config = dict(
    n_experts=64,
    normalize_top_k=False,
    balance_bias=False,
    router_z_loss=0.0001,
    init_std_router=0.0283,
    tie_word_embeddings=False,
    optimizer='muon',
    learning_rate=0.00944,
    beta1=0.93,
    max_grad_norm=2.0,
    batch_tokens=32768,
    max_seq_len=256,
    dataset='wikipedia_en',
)
Below are experts of layer 4 (counted from 0) of a mixture-of-experts language model. Rows are named router (the router's row for the expert), up (a neuron's input weights, with its number), down (a neuron's output weights, with its number) and show model dimensions 128-191. Each number is 500 + 40 x the weight over its row's rms, rounded and kept within 0 to 999. Numbers have three digits each.
Before each expert's rows: "comes after" lists some tokens at least twice as common just before its tokens as in all text. This comes from a sample of Wikipedia text that the model never trained on. Tokens count by the router's weight.

# expert 11
comes after: "\n", " (", "\n\n", " | ", "| ", " "
router:481527486458536512453526495486477509537493529525562529547462484490489534554529523509488486419467508458494501416483440554471528463450507474557456555516445491470515502507455540522499479501454484
up0:507485495497561489499476528486439548524493428503524525563456473516600546555552478475474424394457487447516511508526453514566504562455550477471468564543484500516481487550467511443478553485514513
down0:533447563496431522459566481512494433465460536487526490494464513528501514476532468494480519513534482552479496620473519529514504558488557524434555390572524573511568499517516534521515529491488450
up1:507496467514525552525546565468455470477487452502566491528539506486547564458519520526500554559492509505530526542479494526476485517446454486527518476540500462437482506485493440544500551423460502
down1:457512519497559486449545501516561498516450505454569494519449491514475436526519505565475529468543480492498572494494488485452456440519500488519497445491493529457498593492569433469533548502518489
up2:501513511446539407468569486465542459458545523517543502520452481523395504452554483507497473411558444482452467505468467506505560546497382504481493557535534483487453417609471497506565483526412514
down2:541520539511612417461455566474434493473487470513499455446490494483441491485526472473469494445537598543523389538552525456546498513553489481525493517562408443420486468552477517415552483468451567
up3:483548458489498454554582535492477517526480518451581449558534421510443458487465462488509537500501476521502511445526565525512501574455508518480521469460570533492536504543457480513563430505527516
down3:488507568543514501526542533481569469528489476490503502502479489477495476506511511541547445565469486517511512441472442454482550464474488576500500501497481531507473512528506471541497477544501505
up4:498538449543498579426494464527475481502496467497526571587494430495490431477515507497501457515487518466468477456471544492479507530484510455543511517452480438513523527443497543461447521513425578
down4:414487488541537513457456459505564394529422515487471460452523512493496505466475505587522501529429496544455498440486453439541440489429533543498574577514526474593497440460522380567515527500434501
up5:545540564496495558439522540490491504508483505512601521595374492452561533498473475489501487507474493552471516535522398436458505488448510529492469530458547532470457482594541571587466567545442458
down5:439511484510463534458575549495529535585516499545472491483471467460465514518544481487507490577526443458472441468527477432437561510518508497473492515523540500397490423474521490494530510557446508
up6:483467467524520428490527487540505475514524494507506453522553423470519523485536530402542557446578484529502561406533483517546524479457523497472427425523479497494486585493454547445473506427491549
down6:497496448587515484542539464518458454492508491510486498458483427546533523529444530479544448537493550498486485534547474480549455449544527469470492557570542507536552514519530423515528520544487494
up7:520513518508487505489511447434488444440485549437459564584410558457488465476482522459432515528506560527439501458511476472443537494512543481539511543438454568471566536533496526507501485481534428
down7:500498477536452545418508477458492484467450441515474537493445436480513525520518452431438477474444523495476481557487503430478458530506519428534466474484495564495532496478453590456515494520554592
up8:480554479407519505567512506533502476563496572480535480456488461566504512545476436491523458472452496413459481500493570541468552485520511472519499519526476590509484504509475540531471465473489504
down8:497503567468489462536559435491481488575486525489514493510463497517498510503546454497519492476440508422492545454507481525485581539576584505525458524493473506521439503458506587458476514462542475
up9:483461489489472495544461529495518523509559469430502574486547524550432527405533610453411549486509444516514516526415523491476508448488555512477529507529456562609520505511476497507539492542534457
down9:424485475485555474582467435454525540502502446564484540511497528435540553506574483498520475534525490482508514545480447499556545582528532531510507507530503459519528515446527538469541544547552562
up10:537497560461562502497501443460534513515495460508574499512446581457511557478543458503418505429457470514496580529461443541475528493436517483499589552518467426446508547392515471503485543472520529
down10:527482523494524436459463519397495498539556521563483479496487536471526530561432478449502570553549500510484499465430472574527551517443487568459464542553475486523462527517519497475509428609551475
up11:502421522496485419513555465532507507495535453520542547537479620511588552489479462427501565486508455481506448573450495591474485421411516524561551432495425493500479561465523581451489535483512482
down11:531510403536512483497495514489560498476491592486448454457533516503532538477436478470488431507513425531464470514497576496553586548415474560458480476473429393464514558541421511473567510470510492
up12:401512484495516496465547503477524463535547560511529488546537436513516517517483564470427561505461463511587524499479382546463525514433530503583395468460470552495480557556587491493499534609481519
down12:421518486496484562459466494518473517453549513474538500550487412563507487501437550488505483543502461476572489538526492480519476554554533464527486483518494555475523501484524469550516515482471543
up13:465582455486476544467466546493524541491469492529446486452556521427472457512510457497607530494456518475559547478569519527493491459501438459494453486534464450502520549438596466471475501519476563
down13:502599482534426529499466500476499474499551499511450500452444546456506483502478502517563541530475518504490486461551456506486576447492441462529546522526448523434453504521520521480450537459498463
up14:529517440499483499439467485460566485496515531532520413532493551543543489542512519532498515499508509477431499517464557472490485458464503493528523477488465508524508513436547445503540531439496467
down14:491538490417447507472455526443539455451513446481471528491502543497473481484514554495523505523524440498556479520495484508498537479452491564471558393480487536506520502523474510519487512470452483
up15:482505506477519497529567393586495447499451497460511527525471484565535488524450491447543568480445539548541414534517551528520539548560463401427535499528506535491467508526420580529393479518541512
down15:479454526479492560548512478489495502545492462537435509523518534578507573414466542523538508483570521461487435541539575492516568521582483452537539465480520483493461602484474485489529511488502485
up16:503512599481487489503508504552510566430449516459494536480506454482467541530527483557480454524511443429517490443519447489498445431531546545526426535462514551468521423458460545531506511512518532
down16:488481476516549574458455460463517602597529463535487507483553519454514425494570510494530516439510500568482533506495497481551531603498526490471494476496508498542549491527539543471571435442484536
up17:538514479429584549498461494461475440512571454476566543472518497460528469455511522474502502441432392523550467502541544490509519500549605531479474569516493520486439549497566452559512512531576508
down17:556594489447545519513566448459487492524511497485459503504477430450495518475523473473538543500471531438518466414472522529444478503549387479451473474393495433488562518475452498555535495447557461
up18:518462388442475554457471492478559493501528526444574494472441470423490462522509554530466459528474450473455491450548451478427523482502518448506474534508417509472450557509623512533481521503458531
down18:549533456453522589484522496560467513500461521502468509523445473489573527454571495563447474454451544508487502462550534514567506481511472525539513503490541549531487486583545360488526417511460506
up19:535492533454500509457546541469538522481493511493537409480438559512566528525493560490488500439559488493496507461482455498558542546509518482521448512528467409530483504517582425563565507579486413
down19:509538502507464477477455455408423501470467498466578463469460471466452564500462471451557446517470464488467481508526491510488455425502471510445522442517475494503524534511497459472458439497476531
up20:451507565479497485470434526473444530515528403531493470531485561410511503530458447559496498493357459436465526442487454542478428438455493508514540513476446479474471566511527512515527494498427475
down20:502482546457527476502498486490543513531463472559570499455428420493506432491482466525454529500483468489453511422505493481499534486507524518504522544416504523557467510524502495474509546512505558
up21:393541477529474463455466585514491533514482404467548541519521494508491503582432531549473504523457436517475491542480525509451451455485491564529440491492522574446499548542611522489479544515558566
down21:495507515475498507482452509471440521508572437474498479538494585465505455489469522522517461496445474446465482555443524589490518525544530475492471424435523555544580550500512471506498580510497489
up22:529493487490515555480503414574447441541489462566473499529492490441488463554474529495487548499527514441447425451567553494475523492538440504462548457509513500437563503522471497482491497465511529
down22:497416524469465508474485523559519515515490481516458515448480445450522538425520526528451506531514521520517420457550489514600503461523482440466498504590522555471475504524494499539452520467481488
up23:518489417428454555515439590530478493477482465491432520536459575538519500473569562549579479481514419469492493479441487526502551439500508466544439457493508452518520480520430464509482492511523454
down23:502541491532458548482499457547520517529578515517577491555479633459478506499449547419467530476536510572580475509478506525485489551529528524419569441517494460469521448454459528517416457490533468
up24:486473474495520481566521492532514526616511521515508488508497483548535475533489453539469528532409513468460484536528495580473483599534475517507515500574469518513515485533488449504549442548441469
down24:525566443509418517495470530529456559560447547535539451416509499515525551530565489422526484527501424488501563525577452471497464514498487525588532419524462515519491466505463443501554409525482461
up25:532508491501508502504553474514508456517502452545519509519589459485555536501471441483527489528533449490455473534486490424516582509476442458445436439520510519427543514508557480538494511516501516
down25:524446513452500495502509515521505488480429538500555509475475490522512435484473575475464496513499483472484487439480469506472519520485542477429464488518504550466488438510527475573433561602516511
up26:551477507528542496450503517454491599457510554533538571368446510479512571530547482524490500491549484516446518519454508504511473449460539519516477495472453545461505459517491475495556552536453490
down26:502499536486498515466438479440448547542437505499535532509466577563500516452458494504543545556473458545518597506439494491565544539461551546453539574534503497546552527552437473500479502473511445
up27:547550393521410492482478516479489443454481527432456476459432511534520504518522507499502489472493550529449554510564535518487445507506410444529456535455448489565483475478428480437496504488544508
down27:477536479559479443431533524473549495481375519435533488480380514532452536489539438416509437537446476529401468529459468555482487497547584530507559485424484509503474501537507468490435531450481561
up28:514535511507518491502489427484492481425593553501557485539452539508520509446488617459505521534451438502426483538486491472559470421542522574544415470544507461531417480517496496430434485508504464
down28:475413570533465573488552504516461489463495469459553466541508531491511501497507509442538441484465496424512475549495528494525496521461457485511459498581454496470539506511452485556473488561511448
up29:520479484466476443554417460513519478526515498457463492580490507551542438505536557540419479523496551530545612504477473468416439537509476478528519483505432469577604513491467515510474575543530498
down29:469478504403464479479460512546514490533455484552511541401462489524575558457502500562497501510512457489453533556541467435505449468533501533519466506501479524520435508571420534487487514466579504
up30:492532499564494491538531502459550502559564474580441437476467452492502526429511442492493446510560477482544469422561541494557508507512503488551401456501515399436499521519481549495416406515458467
down30:510494449536496534498523465467502502448464525515430556579492530561548460524540563499432443492504466528527494490473482480468494497552469518464490527479515512545436493509429526505563498515471502
up31:503472526534521534512508453527503488501494482530510524489490485540461543519559525527433421451445518548551490483467436534516539556494507519525489568500428518569498543527559443517471496498521623
down31:524501456483492568444554492542528486503491551474455514477528400530473458490451493503405570507481471477508497553498501526504520578524500466550443496512465477489452510531493489498484527491459453
up32:517540489515523445466514431533556438525514425536519586466469527590504566537533497497517577533520445456493492452499445519423523422517513521507491489438526527574477452557480511514497519540501500
down32:474547446486517541608560506530553496530419455493493509525585518501490494438534487440443536537435472495423498475477468553544495494478514478504530517496451587558507500485430563434510449499569533
up33:536563525560556494574509471462474514468513454518520546481469472476410487511536410404512453587450510510453547488528507521481555496553454451537450480491509535462490542472526521501500500467591518
down33:505506530572527532534575545458515507443464462530484485437576458471539428486410495545459509549506566500553574549500506511486493494540559481477500437529518409437464408486552500559529471511501571
up34:473531455461528448493526549417474479560481532520500579486445563526475566508525482409527475479570558497543449529461574541533572518559497462474497462510508526492465535488459411444518454493520514
down34:519481525527494494529488533496468465527514484482493491442383496569436453440482505519525509430504533540535453511505457558487506503494463537509480466524460516423477468517500530495527547423526451
up35:541529473448431492490545431475453553418575435475543555464490479491445522551478510475528488439614526468458538556545510478489535589485542524528465550414556520472513487520419515481513458435438493
down35:484505454470515439485536458498472503372456538580564463515515543593466462521496494393471568519479505488503480519377522452455549518505561482527516504496484523538524503457500537517531535479504519
up36:593497525567492431503435504495516498514433511486438490554543475516507557433487510551495570490577533501465628504540525567478490488469548519469534442410426517577448531474557505440528549479513459
down36:489479489499524551535408508507545534499588440491539511551513492451503448490510520502505467500464504600430581599532444530422518548562482510526518449405511471546477539466522491526531459545438566
up37:502490441504445485445510475500453478548513596514555521476452543487473480450401551490454539512463491503424498434459482498553490522487560478530552554534486526492466533495508525473527430461412535
down37:549557463498542554503458491563505457486500471527524426478415497518487487468528456503451441533597493479495531506573539497499557569482490535546537473486478433571456448575456551526430513479485432
up38:536512492504483503490533492490442501427516531576483549455469512546462513492545529501470473446535571547490508470499438461497530577596501533535434489465434565493516437537526497578496494576478475
down38:527436497447464507510447450481440468473555503539507505491567522527523547467483497582497555530542582504541486514489467488531420498608524458517549512483554476474496507451520527505540445524535469
up39:509535501512495468482525454573547514415548501487481491435516505530509529479471538527520553542553544574533429517495475509477465557483500561497477599479473391496477449414469499437514478450456518
down39:487505459562569481526544565513517451499490459470474429495521445528567484474529505610538488486527454435505554581467508461397522476543487556531546542532488482489552445511441487496431559403517517
up40:454520507534466554506542438516568485535503521475480541480561544506522509480509489572514509453570439391528488452435463509420496450498548446516523486567532491475519502431408504537515577514465520
down40:514441505528526499551505524528535439506509427489577510486531442558459566519529555488587455523498536488564508483542600512505453481510467489474467529534494451542477438485499472496460538476487488
up41:458485593500497524531535477467513549515473498429488508596507526541560469521510400517573516509561560510483446476565429515486448527485515484478561480453483509475441539544508506518502505489482516
down41:459537489420473518475501469554541477445494520444447533424491590513540460452528503536535444498527496456514495588518499596520419482516535488537474486505489515580487550460567500411525550545527533
up42:514537529466523436482514530467559519468498477490469503554576500528508502580537440498472540429497493564496539555516500474491500469498498491533485432507483452553560424510476468589516594555491509
down42:555553483494465447486543443532519484422490569513497504444444530553545443516501496531474510532446515482572548503483467563516538455526527496520503470462403509555473503497453534508437516436446531
up43:501476505514481532550608526558564504543475490451506456541544460517495481441445538490591511421496516483498468501507573500454439497464527541457453477440515510501505582438535492547503434529456541
down43:427399539481471436486455478458454521455476488440495523481541540504467462469497462450590503461468493538524468563546392486500484501514495596523490490478531536488565539523482511510554442472540515
up44:446527510508551503435468443536517537483534518554443479516485545490503474490508536540480489440451537481557473551515477509446525480555522480546513504530445493488421449470458504512471543484519518
down44:489429543486590466524493547480575497494500468458487545572509426526462556462541485514479496389553509493540501470520525496510462479478517513520481550541528476497488467579532458448580527495471425
up45:478525462436508524506594471467440435572494520609464501531573549535438488514494513541598596473446453427528526455522453511553488432522499516552438474400521496526475447516389520477410466493556563
down45:456499428508602523513417520534534437603469591530429477510453531441527517471481479550467540507541566415478545526537528517504471475471434518512536538409419495465507539587532472438450522493537544
up46:506473438571490506484588507499458477551486509479358531530545516521440513541526422442483508537542548502506539566541483479523515449535526453522510451488472521446476502578428560503459503539488442
down46:525488458466579547520565506514531538482478500464541456533460456530497479445483448470398573485547512501489519510515484527544466493504448519507555567519525499451514543444461510517538506469436444
up47:471448472519526522522427506520561590479538474415516537515467501460529531532499575530554439472445459520514535506512471498489551394527590560465496425412544558506571505523511419552568512443527574
down47:461395512467388523502541544589551512407427519584487507466480459464543477472482530535463496501525422521426510454487493505488525531483513434436523488481563457504491520488478454470484480546482463
up48:476488549492429511554496428474531472554520457519525469531529495468507502473529470496515412480532501603532540529465458440568462590524472409586486549508517477576562621482517524400470556530463474
down48:547491545494449444457514534506489521528510440492473531425555529491491558517480450492547514544488478497523466488517502490490527480541486548599492551535516438495507503426463525410520512421534563
up49:485450561450535506474480519504434486499489541548543504491520548480528391547473481484432528467500496502496507471500496467487543511527568509516477576434399405525443550561492514526522500474457458
down49:551547585635489523408510520528431532462534535495555476505564487556492508471519482516409454519541524475531536498404468526515493535452561464468482448436505473497474517572519447508482504459486489
up50:618530467395497488490468482502502505469559501459493501440475469452495451477537471406424529482563507552472536508508505513529523455468492497554491485486471505478519528495414566536441530526439550
down50:583512505443500524510488518506494545455503436504522491492528457546533558526478399423518505481414527484539479494455489551558459467453450505501498507470558539493514504483482541448451534514437476
up51:454453483451496541494470457491555497540440543484509521421493517476478487563509509508483470555467558564533461510523544518520496553510552502499486510492529511553423460486506523518478572542526500
down51:514495498502575571502441527518533488533453476465509516494534522497546465485486546483551423544527558520440488493447482448539548502525480504558477407479486480529529522472499437506509505445505539
up52:488517580409566455508440575527532485469470401524522532457502456524474496525570485483460456455483573524472430468495478521482516495444469448552480514491496519528492460515499451498459506529430469
down52:380450535519590492442490516420532470556520431519541497537548457466456480566506500511518529507496498508511483506435496526523481501497554538510468475528531519498600582536516481478498517567537557
up53:533508473508443569574474497420518526540531449464544540572454561422561497552505533504479502442459497481466506442459429486569465495457459475467469569589487524489443492543492529506445489501397482
down53:527549515524522457525505536560525434437444493512502503537565573584489446499522480565493534554568554538472538573431490524491528537454469511532510557396519455538503508484508479412450493521550471
up54:507553513491502531495457384462498491511543545450405533538516507521498482540491491474534426561498460533445480475480508417505465513525469512444539513605516522525491524434360492457450577450500480
down54:472587524531509478483536460518444545458541509508476518474473479466402564456489482514469536463488489474413465529569531529480500540450484532497542519484491465555542515525455452472604479454520491
up55:537536503477434486444504424484511452509479461511470510476505497530457569505509421532566610474513485521459529436478488582482560464467498538474526536535462506455508533509513478532523547486515495
down55:508512457531508443507524549505457483492504490499484503483464575454493456442428498419591512479449469469519489513492488458497590472509478477451494528461471487534490520500527544524542471456567502
up56:521491455425499513518498523438510469521491527571528482512542431457537484490548491436578503430463502522422500469505476424548430502528516504421495555514503473473608506477531438503508509498465531
down56:572430563519509491573407610482412515472429472543506534418483558534505583537503450472566523531505451540532559490526392543557487481521554585432499475462468516519451536422505510550463525558476468
up57:539443596527576461543447562513530542538582497489549584516502541521499561471524453503479476437391425439548505513501459474461449490492503440470465521504495509476529460609468512508529539610497533
down57:494444468563448598562498515565503526454495521517487469464559402482437505480505517485547478515578519440480467493496442467518506451533443542460437424459487472493511483529531489501530506518455465
up58:519493472425514548463466517538563554481452475477480474509524567525576489527514526551460454477496505477507517463470513498588489479502442475546471490504497455482534481603470498473473501528468460
down58:448507496529462504518527516491461479487520525483423425523525587489495525492515513527440527449491406525490466486458588443523455476496496505507497493561529503492499534504587538515542477474503536
up59:517426448416548528489523499553505486492541517506538504471503561510483609500507542518478514496491574476505435463488401490515493477500495481470515487515506488457472494461537546483496454528503491
down59:530505496506513463479459562434540528543532455523508545433465508470467467494509417478482421513506480444544513455436500462497549440467515469519484503441488513434456521500453517394476508571550523
up60:515540574531476520472508513531454485468512571457495581552441573567426522503479435552506530458444523536449418580507533538493520427546525504560493479455502476433481466471487497460424503468452426
down60:489472468542470502469511411521482483505530592488514511463482509502518479445470409538493506530512471460489507511461476493458498457537480563500510527465554591521496485507505471476479512442470423
up61:507548521456554540492446567604493516454525503533605502504431481551482523576515479526555515512513493492518474516550531479475519548459430506550497470526434445434442468414499477510565528495515495
down61:565507528506543519489508486473547482504486486585459494489497510526513486493479522510564495504523526522409434559435508489410492461516482483506571425513496554465486532517513512459532406535499477
up62:531510570493501462498488494540515504580502548471470551449462470568484518483507431491516499475469442466462455471511541568504464542537505512562454481529485516473482517505529600535424466499474458
down62:540531522521405424492487537563497525541478597444420538499477496506552498482516480520528527528516532468411487441488553498496534552510558469467532518429512493471545518487462486509431537511541533
up63:476537409411562502473531517445495488489472498488461483559456446447458447495538544468536432538517452507472502494517418530432503493455502532425468557542431529529559478463531495500514541501473506
down63:591554536404489534528508500462449510482518516487512480528407464542505524494435536464564563519561509489436549473494526447563532453474509516427549518486516475505416460481465487531512528506524581